config.yaml
num_hidden_layers: 8
hidden_size: 128
n_experts: 128
experts_per_token: 4
d_expert: 64
d_shared_expert: 0
hidden_act: "swiglu"
moe_layers: [1, 2, 3, 4, 5, 6, 7]
router_score: "softmax"
normalize_top_k: false
routed_scale: 5.66
balance_loss: 0.0133
balance_bias: false
init_std_router: 0.00667
lr_router: 0.00117
vocab_size: 10676
norm: "rmsnorm"
norm_eps: 1e-05
tie_word_embeddings: false
optimizer: "muon_variant"
learning_rate: 0.0075
beta1: 0.93
batch_tokens: [32768, 65536, 98304]
max_seq_len: 1024
train_tokens: 377300000
max_steps: 6249
dataset: "wikipedia_en"
Below are experts of layer 3 (counted from 0) of a mixture-of-experts language model. Rows are named router (the router's row for the expert), gate (a neuron's input weights, with its number), up (a neuron's input weights, with its number) and show model dimensions 0-127. Each number is 128 + 32 x the weight over its row's rms, rounded and kept within 0 to 255. Numbers have three digits each.
Before each expert's rows: "comes after" lists some tokens at least twice as common just before its tokens as in all text; "gets" lists some tokens that make up at least twice as much of what it gets as of all text. This comes from a sample of Wikipedia text that the model never trained on. Tokens count by the router's weight.

# expert 6
comes after: "\n", "8", "0", "6", "3", "7"
gets: " (", "| ", " | ", "/", "- ", "; "
router:124184148114076170106114079145090136128113103110119088139119144069091062097148085138140161125141131063163138176113113080121145131134144074114159163172160100128097121152059109141120158163092133080173149172131151157096138092178103122092146142113073123108081114135085115152126156110123078112126066142112119182171079182139146124188149125135179160197128081104122123172071090156180092118131
gate1:146157124135110101150151150090078120167107123112117090131176154088094100145175100119072111186106128079119115081166051119057152117116132128152128157086163148190132155204101131164193168141101110187134146154142152139132148119109151087122171130151139098130108162110119148159123209148143170113190123151105094112123116118118084140089180028168123091151155150147152124128132158103128090156180
up1:092138145107144133151114128115133074082109137124138091140134067103105116099076168118099091121120132151101149148171158136125148149128093134113104142162170170092107089118092162180114141134130073163100116133173128115132125185146174116081119124147174147113118152031095116116149191082063087139137151146083130085087106094150178140095110179081176136177132145143113046155095192131088098188171
gate2:100197132122172109119168139155090123104150129141140159086157127127125098051151124108168106195105058118099125084102159140147137057169082099109109165148096130137090110112121134172136194119188157195137165155123138088071120059086137135129145092115185149149145130154078120137112152137138143167067131125097127076127112156140149158088090104147193110173078141164157125148077092119151099120090
up2:185182120192152178082123174156127136179083086115087127172096082077108116082137124041089093121161156141100132144080134100130141117135143110131112144139086166096126177152135161088150154078116169134082089149104090107111104080135127129125165165160173129109112159137079152139077091125156133095096147154139134090132137106030084118095096092137085090096140104166112144160084111164168104129156
gate3:137096173087078154168142125133127176105125111144113121109178095172218149122146115122180142121137174090127139087139152104107156143128105150153110184106152144132134045136172106138166138116108197123102144157101177139142103099148129110112070118156163102128142189103114122094103134153107131118200191067198116162142181153142071093135117158131099159106055108119135219127120154124144143144100
up3:134109117168153174109167141154126164163170174123193177164115057194149137161115158162054158055126180139107117182125112148117170140094198125104111116155106130056092152125108117073115126113136144146126065140133126128079138177150124189138099107131142141120150086210146178108170162148150126129149151095129096123158128141083108071133104079112184134082145118083132166138110140138129158136118
gate4:074080163177146126178110127194157157126152144120098089166163152154129155125126104096132199100147079103096134148177141071120077153131115144177174110186110135133205089143132134086074128124117130159149170186059114082148166146163167112144131140149077202049089166121095166158126132154174126134138164119108105163173107117096136146124094107140120136108093117120108148125093125146168133069125
up4:138130140061108084128154145085095097099141115144137164130130136075163153099127159131106133179099098202149113148169131156129073112104180159100217151173095142112174168183091090083083132191164073171159136158130134134106173100172108092170120140079144111147108089093119100161155048096099152121136149122186136163129140111148148109151119193142152148130126099132101118168181149130125092173117
gate5:116156121124086111133167151145109122174063110120125120158143154155134130112113107154080157129122146148041116074100097134139107075135107183077190119091072078149140120097146101146116123157056156115156140117091136120146078158178121092094096200134138147084152130156108131122106060110120115080123138118140123119094122101112152121167106081135062151146115156141089169085132076161219087155194
up5:079082109107164152064088089152100106040187181162129129167160109123102108135093127140077144121140090125149073126140126116138136183112104146138036156130148193110059125126139170139152121131140105124138123110134149085119145107131087153110114172164155157086143128133123108119171169113099178148117114158195173081093134086097152048081084204109110107115126138154117098135123108135166090132146
gate6:172171139089180077160088146114126092104135174126203138109133138112164149184140129134102091109147149149167102137129124107118150093157081168167132149177125113068104147175161117161167204114195162142161158128136065070138144132112135120153115164128126123129173151122131122171145063140148106102113125158050138107106112237120120134144158133131178095128126099113136163218117138140112111113085
up6:128111112083168164164146163142123147141084119118173155127146088123151082163166132168097121120123138124081160141108075160120109079171128139090136116154110064153127124096125140109097158120148125104085100151148184041060107160125151085121139154066120139117098132095164110159098154092121107161060165143104093086109104098106154137145072176105184126092162164091076120147132168107133053078056
gate7:069161149144152086109122127125170145173130116052095058106097093141106130092109106096107144092123132137161180101118092139132153116128083148097136117044117172151144141105150149160098106101116147150206072157084116188116145138154062175113103092175155078135112127135119161135108085089125144156127075115151122144144119113152067097111153173100174212076137133094157125150098129156141121060123
up7:140116147194120143077088051157085141089098133136123137105127148161238144085146158186100151082128071110107137085126109161143144192150125124157128056139089062124125124162095156167195153127139133071088124147162158109122133148128113121086139132154131075132119194138175158090106127104138137124168175151105151108099083123121133190159098122157132082147120156126104106085139073098117142136170
gate8:061143126081137133148141121123153091073148167120102105139111140145149134068091103116144162044138166144154116091158149129117110153180152159146108075157127176130118152111101108173098093129103098065143152113105127085118109205153197105113053148176125216119148109092097154099147096180130136154106141134122043121129105112093163129080102206155149142122093135151096145140124119112097100167148
up8:104128141104153115132103140129145116112135091137153159134080120087166166114191150151130161123111081088125190172142187107097092169041105138135091139168144098170157099177164122128150154119127169102118118100079158137149174104161145122183088104107186163115089131124098150149177117070132137144106136112094118146092123142146171146081192067177104129145146127167113150058142151066127066173185

# expert 70
comes after: " |", ")", " |  |", " |  |  |", "% |", ") |"
gets: "\n", "\n\n", "a | ", "); ", "; |", " place | "
router:080163097155138178096111071140117167135134155141064100096167153098143140149186086100102161117139149111151188142112130181078107095095091077074141150187157161121129177170130111109110163123155086164084107107153141129089145092156085111099118119115119163115077092172096160130156141119143105148104092109155122176142083188111164074179077175096184163125134153087136174118113070115124082111119
gate0:134158174167169159118157122122100108123146169131100085168061108141111125089162143097136155112106144071062066127183160136134137134131126128130096090084045107067088147140140108102132190100166078083134109088153116182143148183123130142119155116105161179158095115108122160067076129204129160116115103132083160099073093117104151118114160117166152140103181119172160184125111146074124126130105
up0:117129123140189117078128071216101100135084118137093154172120125144080146100119158095129110100144181149102062204171101125096107130130103192141074104088096113130096143191167104106127103149108116130104137128118157097138132133118149143176164158113141136132149134102110113038100147149120098090104088110157114127142057112146104128173123139106127153150114097198154105180097185147175147053094
gate1:138132156111092101116151150179149124182171161176095110199154113150092116130211143092111092195193099047106133092118163143118182124102093104081098148129140137080105123078102150127119067164068172101159110060082104144180104116117080136156119144117110156075114116154140123134163169123112154125071119120121131138105130143105155113091115077142090136096142142143072181185138128153127149150143
up1:100149125159139146120152148103145081131138121107103170111142085107108144064108168100105121158117135156133097104095126112084114047125106175127144122149103126141108113181139183109114161142149124103104130136156089183093104140179088083108129077097163114141166078069134175163137169105117201168125090093100059143116182143138140156101137171115144162114120127139181093129172043127129114165233
gate2:120172118100100148170132108170120105110137114165131160173140103098161147139139102170130156109140112098127157152084144141154160142076175117125186149108112157101099099110167116110109079121111087148143136146197177139162157146173154159155130113089136137175177150138128091060148154091097070128114136169052132108182058148156146069122207157101139136149123120147148084093208042135157125132106
up2:110095132156110139122134152098150165124126174086115092131116096159203140090151151171097147076092192069157131145183114159176121038063116117140092061140133100151119085107116128133142173097101120119120128124053037108113098069137182119062173141187172159111147139115136132126107136144132184170128161139143157122110085096133150126151109134126147102153114186109119168113100118156135177135118
gate3:131170116145124114131190108167168151133154138097124154197129130106081075111122081151096129112135176138085157121160141071167114148079194104102170144073086178172072177145097183152126168110121119113095107112111139134124197120145118108095149131092087145095109093073187140087174107145200145113087133132117116136188163136162121162100165089103169086138162128110150051115130119159096146129115
up3:170153157114065147132132124111160138166111126141168138172092130140100151073055128154180130109165108151149115095166148083172097080118104116128150110145100147169094096130084086131170075117165153139150153139159155105122140120149068137121074125061140116191056148152177095111122152190114130132138157085109118141131081189182152125161126196169134130105090128184105138142174129121160098141047
gate4:146106112158178152167080111149136215147150082164090155168089071170106155095141142108103106119184118131101141130146088139134148112095181188156041124149142180138129094180126123129130162129127158092127133128118119114125131101093118098137157156165158142144133116194209105109104137148121161116152131208182148102116138086151181130071170079105103192177133110128107112100156143090086097122096
up4:124137196116079135082120108065134075118225173071113156176138138091148119088107197159120115131092111143178121155136093179163139149130107120080160143070096146105102105077130124167168120164095096166113135166129169052091184133162106141143135126103163095106134067123102191148172116160158057133136149135117150129153198146125131098132180110130146124126092106153134160108094128117136115115109
gate5:169195101147181133119172147187125138094151103072132124146132137113101110152171140090098140100160079151109139124065101101202165207110136122137085151143148149160176117136178074118121126076101129167186160069072169123092126140176152144090141122110190144095098088164187076107124102133181140071120099125105098101105137126124117110137127134091132067141129113183087146128147080128112110161148
up5:119101110148132091101135109100097161109103065173203109153111179063208140129163090104092106129145056143156153177092159138166149082133132158127039124094107134139107138139077131147120182178155162136099136081138144112091083116171091164065148105077149119127128111097170134081115106102173154084147136098120103103073105121140113101129109178160146094124153110114127084137151167099097172144092
gate6:138140114115151068079137177171155086138142177113165153158158182156197065087131146155138115144100133128179102131092101098130115148138122134149059170109147144146084175174102115094089088081200156122137136157096116072159104132144099176149144077064133124109119133131112139139140157075147103144136113171172146074192083147143119125114127075120138156136122043122102178163127144160169092099148
up6:136109105112067108152107119139140106092177185120128129133124102144209124162134113117117065154117140129122113102119191132143116103129090120102111097088129127121129138082097081118138097176161079129083135146083074134139136139186106108154107195134179154113111069115169156080102198118132132210110144143125169126075184209161105117173101185147124120197120127151140069157121144105093094110149
gate7:173174097186151123145114111118215143104124171183088140084127155125172125157165082071074078095081115155085190135122166081081135159108150110099092076110102145134124155080082122120125107140113108133150087100130150159216110093147140135167155123124163128126151116160137147147175116116144084087081145155171156090097067083147138138067139110124172112116114134087083077163101143124153147153130
up7:169117094099137105126199147134090103122137096124156147119160144129147167148121185136159099115168141128147185118138180161147152204131108128122084072154126094138132108132065086177046130184148143073104111144100192160148117147155177115081193124192133122127069144157116115077092108073113105074124142133156132149158103117091149133152163112152184150078073104154159103108142138190126144120149

# expert 27
comes after: " |", ")", " |  |", "===", " |  |  |", "=="
gets: "\n", "\n\n", "==See also==", " ISBN "
router:082138085165121186086102068105131163146136150152080100119182152096154116128162099087102200124126159107142166159098130196097117114061164079070129162164135138118146159178149123119089142135165127150084130126154136117120123095146104104095131115129132149121085084170090148124150166104132112165147072138143097189160093186144147079144065183113169144131110185085142201096136074132135097123156
gate1:113167127143143160160085145187105118071162128108104131162184106181098092101123096138158106103087099177084138121105099073113193135160116137221157145092085146080103131171159163097184079092168130190115183116081087180135097109118118144205137141142157130108105095161075142119141110130130132159137137178184134166154119128170174104131115097169079129118131107111109092121107103093164120117144
up1:149132145167119171173132068120104154062128131182101146100130136134090067119132073178153019100072180123168148161119144114146064076117138161139185154119063134130105132062156111164151158128101137080123131120156125110073102099102092153076119170116130143130197140098114100149122070111133071127080136101136139137145148090132114161091129141076110151157183179129124114107117103103134122113134
gate2:122203083112116117132128124116107110127146109215151143100178089140085100146191087146118143121089100131120130075117136100119071144141121173097159174076214114098081119131139122159128094201108123185094148097148135076191155155106117121159102150166099072136199103085116109162086118122091117117109137117132116084130143159132158083154141160047132139100141136138072125101179137131094103103131
up2:087146123172128138172107159098119116196127127086124129089156148100110167148120118121154105178160113116113160145057117147162145113175132115125123220148113086090042174088100107144143119135078101119091069112135104095111100116076126092101168152190133122095119148084123141109107155156128175130091082151138093104139109199205168091075120159064118128103127136098132144100100125163173175142158
gate3:096143149146138179103139142120102103127135159158126146075114157116107055051103128128199150101092111122146170120099116123105101106099175074186168139124205114122113169090158153076143093132139123130121079143175080161105158145125151109104175158146110121153087106129132161141100103158069091166097082098155131126133171064128120145084142064185087118140135127073132143129129080194170083088108
up3:132151102107149126094066116139151107106120178096102121123140125192155096183171157145154117172148122225070099122164137109067129142125150107081158149138090172171086116156095099188144139123152200132104168140137118133184091043158121153142136112125132105113135154158073125131116166158161099191116116137163133099124169119172071145153111135144192194130108098179106141135121131159116107175160
gate4:067135128132124190087159178147109107127145161118092124095116152129188115166148165131158133092168145124049105072100102137165083094199106155155143121085159139121132148107109120142117113194172133147095127137098106084045119104103089113146107124059089115100149112110120157117156109083096130123100186113119120165155131106174141055112097057140102184094116115119159086149197077115143134146135
up4:124122166075113145090108087126163208114098173132162142129131162074067131177091104163162168151145119081163100126153098146133022144180109093081120106080145126070094147116103130156124103141153142161163128119043145163129139141090118133157150145116134180098126151149158102126116083142115115145114137164134157120231104158172207144139079096143131128090151119172108106129105121105148125128088
gate5:112161085102149152191115121118130084066162057143141105173138091144132111119111143130143104115121128140137110108070177107186090117090145151160094135160135158147112131095138147121100112170155148092148144087139126129160197132104126121162114055135117165151210122150151120093141137118118074183148126140117134133095092160106104124174226128103168122137160082134150107067176102136151234098163
up5:173188109119102138102127094121094101071145146160112138146172099081121101136096126104132126143116113076161127168095056166121052102178104084075184141134145101138166136170115130105134156125131079083162159136153083133121215145125073193103173116124119096112100110095166150105091110123116165142170172086125063167145126180064185112145128076063120141114129119134127116116152130138090108097136
gate6:124143158140169071101122110111124149159113107161097113117121074111121147170088156056151138154151149159177128114114131140132122143162173103112073153129091120203176132135102093125132070145123141113177078108115042076116133088113100106139137150159059028069154114159189127149134136192086143124152084135080163125089138133100105152116125137154134098197158128126160142131163124103113108082173
up6:136170119138188084110111121049149108152104108057121120154139135083169133120147169145150123087147200161122110076143194129145128095110117142119028066170151104138168145116136153155165089138118178181107107124151146131102119125179104142101137080144141185134142166154125100145108127170144088135151162136219120118156090148161164130116151078128169150096131196118127120178135095149140182132094
gate7:123088141181108155152051098150097118112140160129155134133128106059076056123104141153122153091106073168171125123173132173109156178132080124193157132124115094145126118104117160103118122138115086075120164128159106162175098125093086155090112088082128078080122086126086092126161115080076157115119151092109153090173152062096129140077101084168148087124135076124108135096076103162128094172123
up7:110139130062071143136131079137083146124149163175141089118107116094105121118116083115141170118128107146065195091128099092130130111099158120158182133102145165128197060073117178093157092077172134144120146159099198089143171123125142097097115194117120126195113154126129075126089160118114114097087158132095151130085127129183165186161133165102145181124123162063140165079109116116149100149131
gate8:173104170082098132113210192144141186148142152105110136116138156185111145136182044131075138070094096138193114129133118197104168140149133109104094156100119070146122135088083144172143143133079135127124126142123145114121135112103100191136121094131116126121115117096096166121228148177111116144140156114169131118078077138137119180087160110115115120180106130112139182153103167170181135151094
up8:180164128160143167184159120131131136156081103114135160195111115120105107162087084093137151149094114145110060141116175114139071071134126099105153148088068174110103148174130134129162169070140095118150094091092161118147145110127062092138163128109163136172181116057123152202140088143130158167162134141152168108143163101119104156153170132109086124130058139112158199072123144170115100146138

# expert 15
comes after: " C", " c", "C", "c", " Car", "-c"
gets: "ort", "ap", "p", "il", "or", "ell"
router:111111136137169160081088066139139091071149141125104128166138090158126111127111130166136129086077169131182139189072153117115166089117113119157130130178158158138164078155078162130160086086098085106095089141185127121170148086106111114095119126148163103163143173122112111131183096074132081156113092165092109133093179191154183095176176165143124121092126172182135113200098105140121115093114
gate0:121154101121166121134104059159164122146104101113179126101162147159101098100106117123099068094097154161202110084126113093145184113133152160144100101163181123193137108137135169157112153159138177140133156128124173164109122150132075154166107191100160174172165150104120137165100107132088086122143157131132182136088144090123116110107200127166088111138109199123068147054134073157100080140160
up0:116150116079158120149122156142097035111117145052121097139177196195105116126136084074137164134153113145181162160135151105099132151120147127129132109173183136114121162105109138098119127139077087151124174159150079147178070104150123162095108161128193204176083170116136095157132136169116134160114116123193112207170164155113169108138139131133092148151166134113130122146148078086166111132103
gate1:118156122134142139150129118155077127145096133135172134086112129121155185102179069158224115137090159109121173154071094086077138145169110135148110070123152111129088171126144115136106157077125106125095133133088080145106116169170077112115159130132159108168117173174100168200125147132084120184133074157156169115082112151100123058150131159112116099181120102106145151185155202131075115155127
up1:164156146114129156115102165171109104168139099143172044134091206187085181137082125109158201137162112072114128198165143113113139142134108140123158056156153141070131139124092144142073118099126147178130117083101112110116165107091142133135089164191116099099145135137078144089113157084146150152137128119180105147173142099140102171118182102088120130183192148141169162102170119106137109127114
gate2:124139185109085136116156148116194171116133103153124158105152064145124127115185169108069042104152133108164124134088125142095100098124094137137236142105096148164136120085122151163113144107085065100174117078105098131167120131120136113188143103077100142134167130151119145078073132110123128125113183121162129084131156213104095101148130091129151126119161128197139077185110140092117108141143
up2:121133109120128133123068130133075088153044073092142110140162164099059167143105140104159143126106145126112150143124137170163182118111155182145121126076140188076192122062075040147098122124119131122147206127119133096127114165127116136122149121127108119115083142116155103071166122140078113168103146162124063147082096132107154133113136105152095149135108206123102153200128135093075135147097
gate3:137113052138089149119091090126111153063095129143110177046119115145119188163120130109162141109115151105158174146096132155098124120132129202175134124149125180187188145117088155094114168180202158070108112144147140124173084113181133160171156166114097114147102106116227111122141152121170165155077169112150123111175143166133137114159149101147131158146075149145131126142119111124130066136156
up3:119128142091144158133146088114097124057155144143075187152150152099050109100107144191194133188140162116159160162152104126126063096131182172136114091139090166142135175145125089142062146180073206131176120160070123119123128134078114153158115119117118075160134125115129121149152164122144153112101131184071118146130139149163140113130127114095127125167127103131161180128141196198165163113127
gate4:084140097073088105163108153070149093139111091095108140101121169092155127117141236170160163152104076122138114194117175139123118109153143093141147107137122088144141124170119153164114122130189090127088081121143137072101206134148110109102123151152114141135131131134182157122072167211123123114159108155109187135164157093143096118155102188134138058129100134138152167142142180093106107129189
up4:107162112133109139130052131152152098067140183148127125123112142123210113172130138077125126129060099136091089151116145133113145112090034112121122100138100112103165161097120148123197159108130084089088124142118126126100147181131128129165102136144097142133154144087179082153169106126154124156085078140150115137113131108143128136124173049145121140091043096091124128089118021165126078121144
gate5:143177134169167140124163103119137115134156103152104094137089093052165108131115140107118112109133139173084082091138174184110127061113095145104087181153150177143154077113124073075124148077121157143176130098116104165098131090103162177080177093138191099150158134140131154165133159103158130060093119148162161083155145091140228190118139149152150110122107126171125121108120124113117166100081
up5:112127097124112180087120090110143176170157059139117096090137175121185137088120098084073117095168143104136142170097142115117094120133117134163126146079140112099086107132108162149122064131171138153171138155105122130069091089152099151071160143104110094134150130121132163166123104162099162162154143105136186124085182082196203116115114136171105094061158119104144081106087112145177208098133
gate6:080122103104147201181073076097152116120191113107099143126137090098108143094174147138150186129154113164182103061170091046151155087177122119122092162100063132143088133150124143135051125138093158139152161082110134105153083088168180146148132122147191103118140135143142130154171144101131137099145161155136158151088093161113121139129129153128096171098101117193154129088146150057114147105157
up6:092142151164114121029160102063122092130150147118098108147144152121183095118135142114114118130136126092097190155127162174156163145179080175077159125151099099147146129111123171097143112155118123129178081143145152120096113138120127112175084094156133150141156157129100122154118155123114129099040131077121209143201117090186139193107181112087094133110113147084128087072115137140145162195121
gate7:131153176071074062143110082121094119069081093107174129136188091103130149157158124141120172158126110144134107135225178083158178073098185147164146073114142098115160114124153184072159080121092109140123112135129099176136121134083109097129144081167099118094096111111118142161123067117098087157106145148135097112144129189154119082156142087110136131136087171134081148150106142153183095125118
up7:103164100188127097169132187159098068114142115191137179110132167133081140131127105169099133123105122110080116106083161099141144087108097164151166098047180110145083140175181087173149111130117123099114154106129132099118114138164139180121112165144133150111155111155126180133091174209150162156150119086131119132079148090185122120148169137144117168113128169210063114109157141119143141075078

# expert 1
comes after: "\n", " |", " |  |", ")", " of", "ing"
gets: "\n", " |", "|", ".", "′", " was"
router:104150122157102193135105090160106091127123126197087087177141141121134135088179092156100149115126133093160202169130144112134157173153142095179165188121142121094092120162108110121133142091105155147122148124177188105198167142186104086123126103083110144102099176145098141114131120093130060138166077168109158149138071149116119093143129163094145184116188105121151060130114157104116077079090
gate0:148111090144122150146170082177127184064129122076184068121143131120062149160160136134107082118110140138146116142136110185086110097164156103130133164148110086125137162110139130123103072141148122138125112140098064161150152112060106162115113116169133097167157106137129122114126158105100168109130128194126139089120140159085227184108105144179152076098121148112066227102116138103106107097174
up0:089090053094145063113093191209147106118102130100111119117146093140124175114112115138079195138074111138104139117129121072096062145178087141090095146136099080133157117101119102107115120111105177108114064086141153118176131105158134132131129081136149118186090157079190069073179072144146105163192110142101133135132157097134121121118092129133117101116125100163197156138120130134170150120151
gate1:177218131167146144146141160068107096116154137083137211155139133148161138133142164086102117152067134148140096156140179161166107123153151194110127151141117201163100124076126110110103151187107146107125132135119110100144144121134082097140133154170148129096063131112178125184105116181156122137054106105110091119137110142070167104098142137131130116094115172132031122153135140112087175171160
up1:075108140191117129142113170101148166129156146119090154107123158114134156197094073121141135164061171156105103188112171147154140191063160140145144118163112061176098158093202120120165135195108151135150090142137182164103132086080113089120146103089143093099090167114159125200097108110169101158117072128126126166084077116111168112120139130139129130153164129120110165126096092117158085140101
gate2:084112110059182146147104107122187139119168082119097163123133121132154153158125148140116185153139070143141044129096100187095133080123147179108191138132059158109089141204157127136165134095134091129171136163101081088129084085092127114126153135109105107138145144159117130130145123116068158105148086182077122091118181121105114096098101121096115130122124114104110156132089091137082059048116
up2:135094117140100100110152141142123086128114187119102184135182129154171088161075139107133133172138072136114139183098143136123132134101125105142075116121176158145114176120063137079127093157152116156072127139112133179146168064099057124150197104110209155181121111176130098151149132155112173176189151163184121144128156071131146171085096128118112169165150184143106106141119142104120163096089
gate3:137128127094132141107132180147121173189137109103134138180115154095128133133152162099092176098116107097071130155149158143151131078169111158100195092075133107168138169139109145158174130079072085150123125046136108129116089111069120160153136142154143118139093114065161137119086118067086200134074185141119142154191175140149144102101154094066110140144103147108097202127123161088110110151159
up3:138059138195145090078129093135148108114144133127165148062148121164120141090072086117124151119084167079173120175155111128097120154065082121233129073142151105114119081162136154111114148096178154116109141172137113131197115109145166087109136090117167094143102102104161130149125076131027109089141169120090148113095157132122153145160097188096118162148133151151148122131111106124182105136136
gate4:161130071157105171140166102158150141154131100121133183124100055088143151143119193116125138111218114160126091129105151128136124077192162126080075179117059191133137177126138142143112135106096130134082112145115157167120142177134097124176188119128168132106123120120162160146207128173172165128104126167124155112122117115110049119113163023127168107111124128094098138112100132115133156135142
up4:151105122094089161149115191126157120148180105128168165128137131085063098083079123107119084072195126143080120152175107167112122132124139148074158077216162129140169114144132150110119098165109135070102127172181140106155161112150170136139070142155135084128080141182124159119083109145138153095133141134139127180159128138101126119138075090076136167085105114029146125160156114127069120146119
gate5:188136086132087131153086076125187116128125115142174120144096111103127119107156115075100125158101085134096092123126124071189103113092091161106093109066157147093102139177148157137105129123077153111122142085091020102071136133131116115155200167152115123137166175105149136127140219117145155103138112111158132134144131174124087167103120127200076130177130137157152188172091123128116111106152
up5:126089112157104172160127126152143143120184110081134119160148146172093134133082097082140137140085122133115106181096089111114072140134099155121106102088128143095117129053100090118112132119081133087106172089091125112123117125147143159095103127153156207090161118140152091098092154128141081094204067191109193079124135104064119109057114092112127141141158074150149159170068141093077143174136
gate6:146181109149107084177128141213099115109147128179069115163108134193100100137151153114124112099070142138098126132105097127147134125113118194112137180115151088160128094059150139085161134091125135132162105177117081156104068159097140175173144125132117124113077108095092170121107140121079163173082151111138124158109149128073133065158115103130108041146092119108151166098130175096189074111115
up6:088101127126113125160110106089153114129119103109103166135144180159081126119111162129125150107135139129099091145139022155098119131058101131154117134117145141136102132127167150089168137171125119124129122041132157153156061177130141043184131154152166124117113193073100113183154110138194138146107122132098115111103132178161129130080137118028148122180182097108161133095152104139105185163136
gate7:100124143076143154161119139187129156113150101131177105177156145107137135112105173140120132123108159144166135131151123151093098141140162091142083098133078105131133160122159077142109182164103069158083110169110022071166116161142163143130123141167150144169127053146092123183109186128128165119119149111140201117066141141070123186175158117136101128116205129151093134140112113165164165151078
up7:096110170174146110172126153176171102183143079127140164146084119159106152104146103091104103111079136144141136164110167163190086160213152103101130176153141130161210128062172119123146161145126116163090082141097205117090166150123079185146176139152132160135120098132138156149106162095142112129117132165090126124153098155106102141132086127159114027120152081103135151128135141153123103170082

# expert 115
comes after: "0", "3", "1", "4", "2", "5"
gets: " | ", "; ", ") | ", " |", "% | ", " |  | "
router:113168093147098181142121092104117076111120145192111091173138146117108112081143062136118208113095139074131181121121128086120171122147120082136184159184150150123137116158049137144111167093100150133090162158163158138167148092196131111094124106114088118155096132117062120170117118115139083112094058098120149140100067150107118083177157186112151185117183150137136141141085082124130123127138
gate1:084182132120138128122159115104103166125132134135112182129115096081107139100177154177169107148068220092117125140153142172059124170108139194078077135179172152078164136166077129177127105098118111160156114109170119141101058105140138165119103137153115092176114149095094113111087102112130144117121136152080125134090119113076170111108164135122078073164082107081140073110114099097151091094152
up1:141119170108176148146144113145102168114036106094133100152147094149142107137171126121099105168171091126172204183153122152170134128155110230114066112130137106155146171136079149141123137131133053208122116126157073103139089161144110182096106158144182091152161102124099128138145117077167120100094127087104078126128088113112102081121120141124110096110098116113120125138101152170166075086173
gate2:159083148108113173149101167113105066122097106107079121136107158091072111054104167091166109120096080186139077049129104131129138105094136148116140100187137121154107071140153160080131137142114111073132152080073091135144167146087124109119087065163134178119121100118127146168141106150090130111139110173108101140095092081178038082131107135108127141137118117136105144152122168144120180169066
up2:106112134125155127175114138147088158193146136157097077174060140145125068149134160097099138151124140130104125157123154114076127146135162147174132082158151121105141131106118159162177164147127129079144136175161106138150138117064170115139123174171161172132181087156137213160196140145165125076164129112152090054113132160145138120169109088199147086087148132119075138127074153103095111192108
gate3:150102069120090104165143073150162137155118148107092143168173103157139119177138075170142109111147134141121102162129166132144107168108067067115138104105131132158098151089123193131097120108204154096152134108145135109094079076130142155072207129166052086108135084098148136121102067192122163188164154089106125092075130116083143135164152107062150126102105103135138101146105101157091152137135
up3:092142119097164138097083115108108099099073162093083107107132130100102091124098055103069192113134166147153183197144137141175112198122131120136152177130144109177143157131129076126124135132210084091170160137133108154085121134116140158084113118078098101105152123117158168133164128125144110097097083143077105155091180115126171086087082142158163108158167119125141086146157194131140113061162
gate4:125148078068066134110116123124101122083134113126173125127148139119130063144200151138116125139096175179126103173168175100152113098191125100075193150171159142125098121067189124093150118112158085130117133171158156122171085135076139113094137134108175107182145177161120131159147161094156120157121138206123084135188127115087133134117134145111143124090098088158115152094139067119095083071173
up4:094086119170172148168126160189105177104114166110137169081163095132121162122124094082042127122094107116149124159151156118082093074110133153105133117070188154173175072163130118118153076167162169102165091082148136138166169129183186134179167126095131110098097116118098157144086099132094152189149078112097129126160069141158132138112136125063135098109124150103129099119148115058116127126148
gate5:086127159167129062145134110137134143143131094108091073134149149068116143089167148123122124119081145105189128165105138109117115068155115095089111197039147105133121129130152088110160126102114141108110168079062139132087090099185141150126135107187163210098169142147117161154139099164151117118078160098185113119169130129105077119102083155154100077161124091142131106061169170103104127085138
up5:055146133179129050121181134110137144145107100150052120103124136126175144110126152138176105172148158139144028191119147108168103128149139072142056131070162136138171143151105148149095117151113056118115106156133121126091120087131147108135112141122068139086173128215131132116095161130109135173134117123140109100177158113137121113121089162161149150132186112158133092099147132173100207143107
gate6:141129103076140117144147133107132146146143086160144138137115079044127143089121081060133103136114149136144145133175158108106165085096112166132080123133087144141094109159135162163164194100076198127157152120176160230123132100145166131100177158164102157106137171135123131132167071151118172105147138126101101094121138089092087122085165168124172154144133095146087157113158118138039077082124
up6:149091200154126129150118094152151187098090159142121179106151052095113125094148101131138136087165118126108113136123069128146203191130110129093135068095093063094139117141128105166135150113151124085149178087141112076091118165149156183141090107136151122101149032133107135073176111082110133115110105161129113060095077123134173121124112102140098088122095147164136132155131070080088101116134
gate7:096152088136121107106138076076107135151177140133168103039143140114089161132065066166168091124081125093085067129119071119188122079160150145120178098155155113161155093141139158151085137131102161158155131088146121090111132092084173109135111122071123079130091158161125119109116091124082123079114152159082074131111079123127125154071126172134116134115115141140131166132163090108058085164074
up7:177135107136156100163166147158202116105167100127098083115084163120145134119087143171167152145122078133115033099144189139105091142116148119121108174075103151153090177131126098167081105135092096108083167121122176099158140155116094041142129105171127148077135114109141096079088160176111131147133127095122123158113140161106106217164145148127111161085070139174085128094148176153118125141147
gate8:143108132159107103113110086142065143097184129059160126111136203139189105149133103209153118164091131149122130129157095191105188085121101134095069126075117109174145106186139122131141100175106166133109160169064087093166078130097099137102081148142105116162144153131116165159158106149126171082156065092117155099147192147140162109104077100145114124140128127128103162111093087126186145136115
up8:124103109134161123137110120125173111153121124128176126044125112192131054109163136120128126155137138164094152171158117115118105183201154168106154093090170110154129126137063150112113080152159164113129176088120185083130155095114082086117073089164194107138110112113100093077096207133099096148044159174144131144127144137117097122173125075140155139118135103126161188114152093155085120116130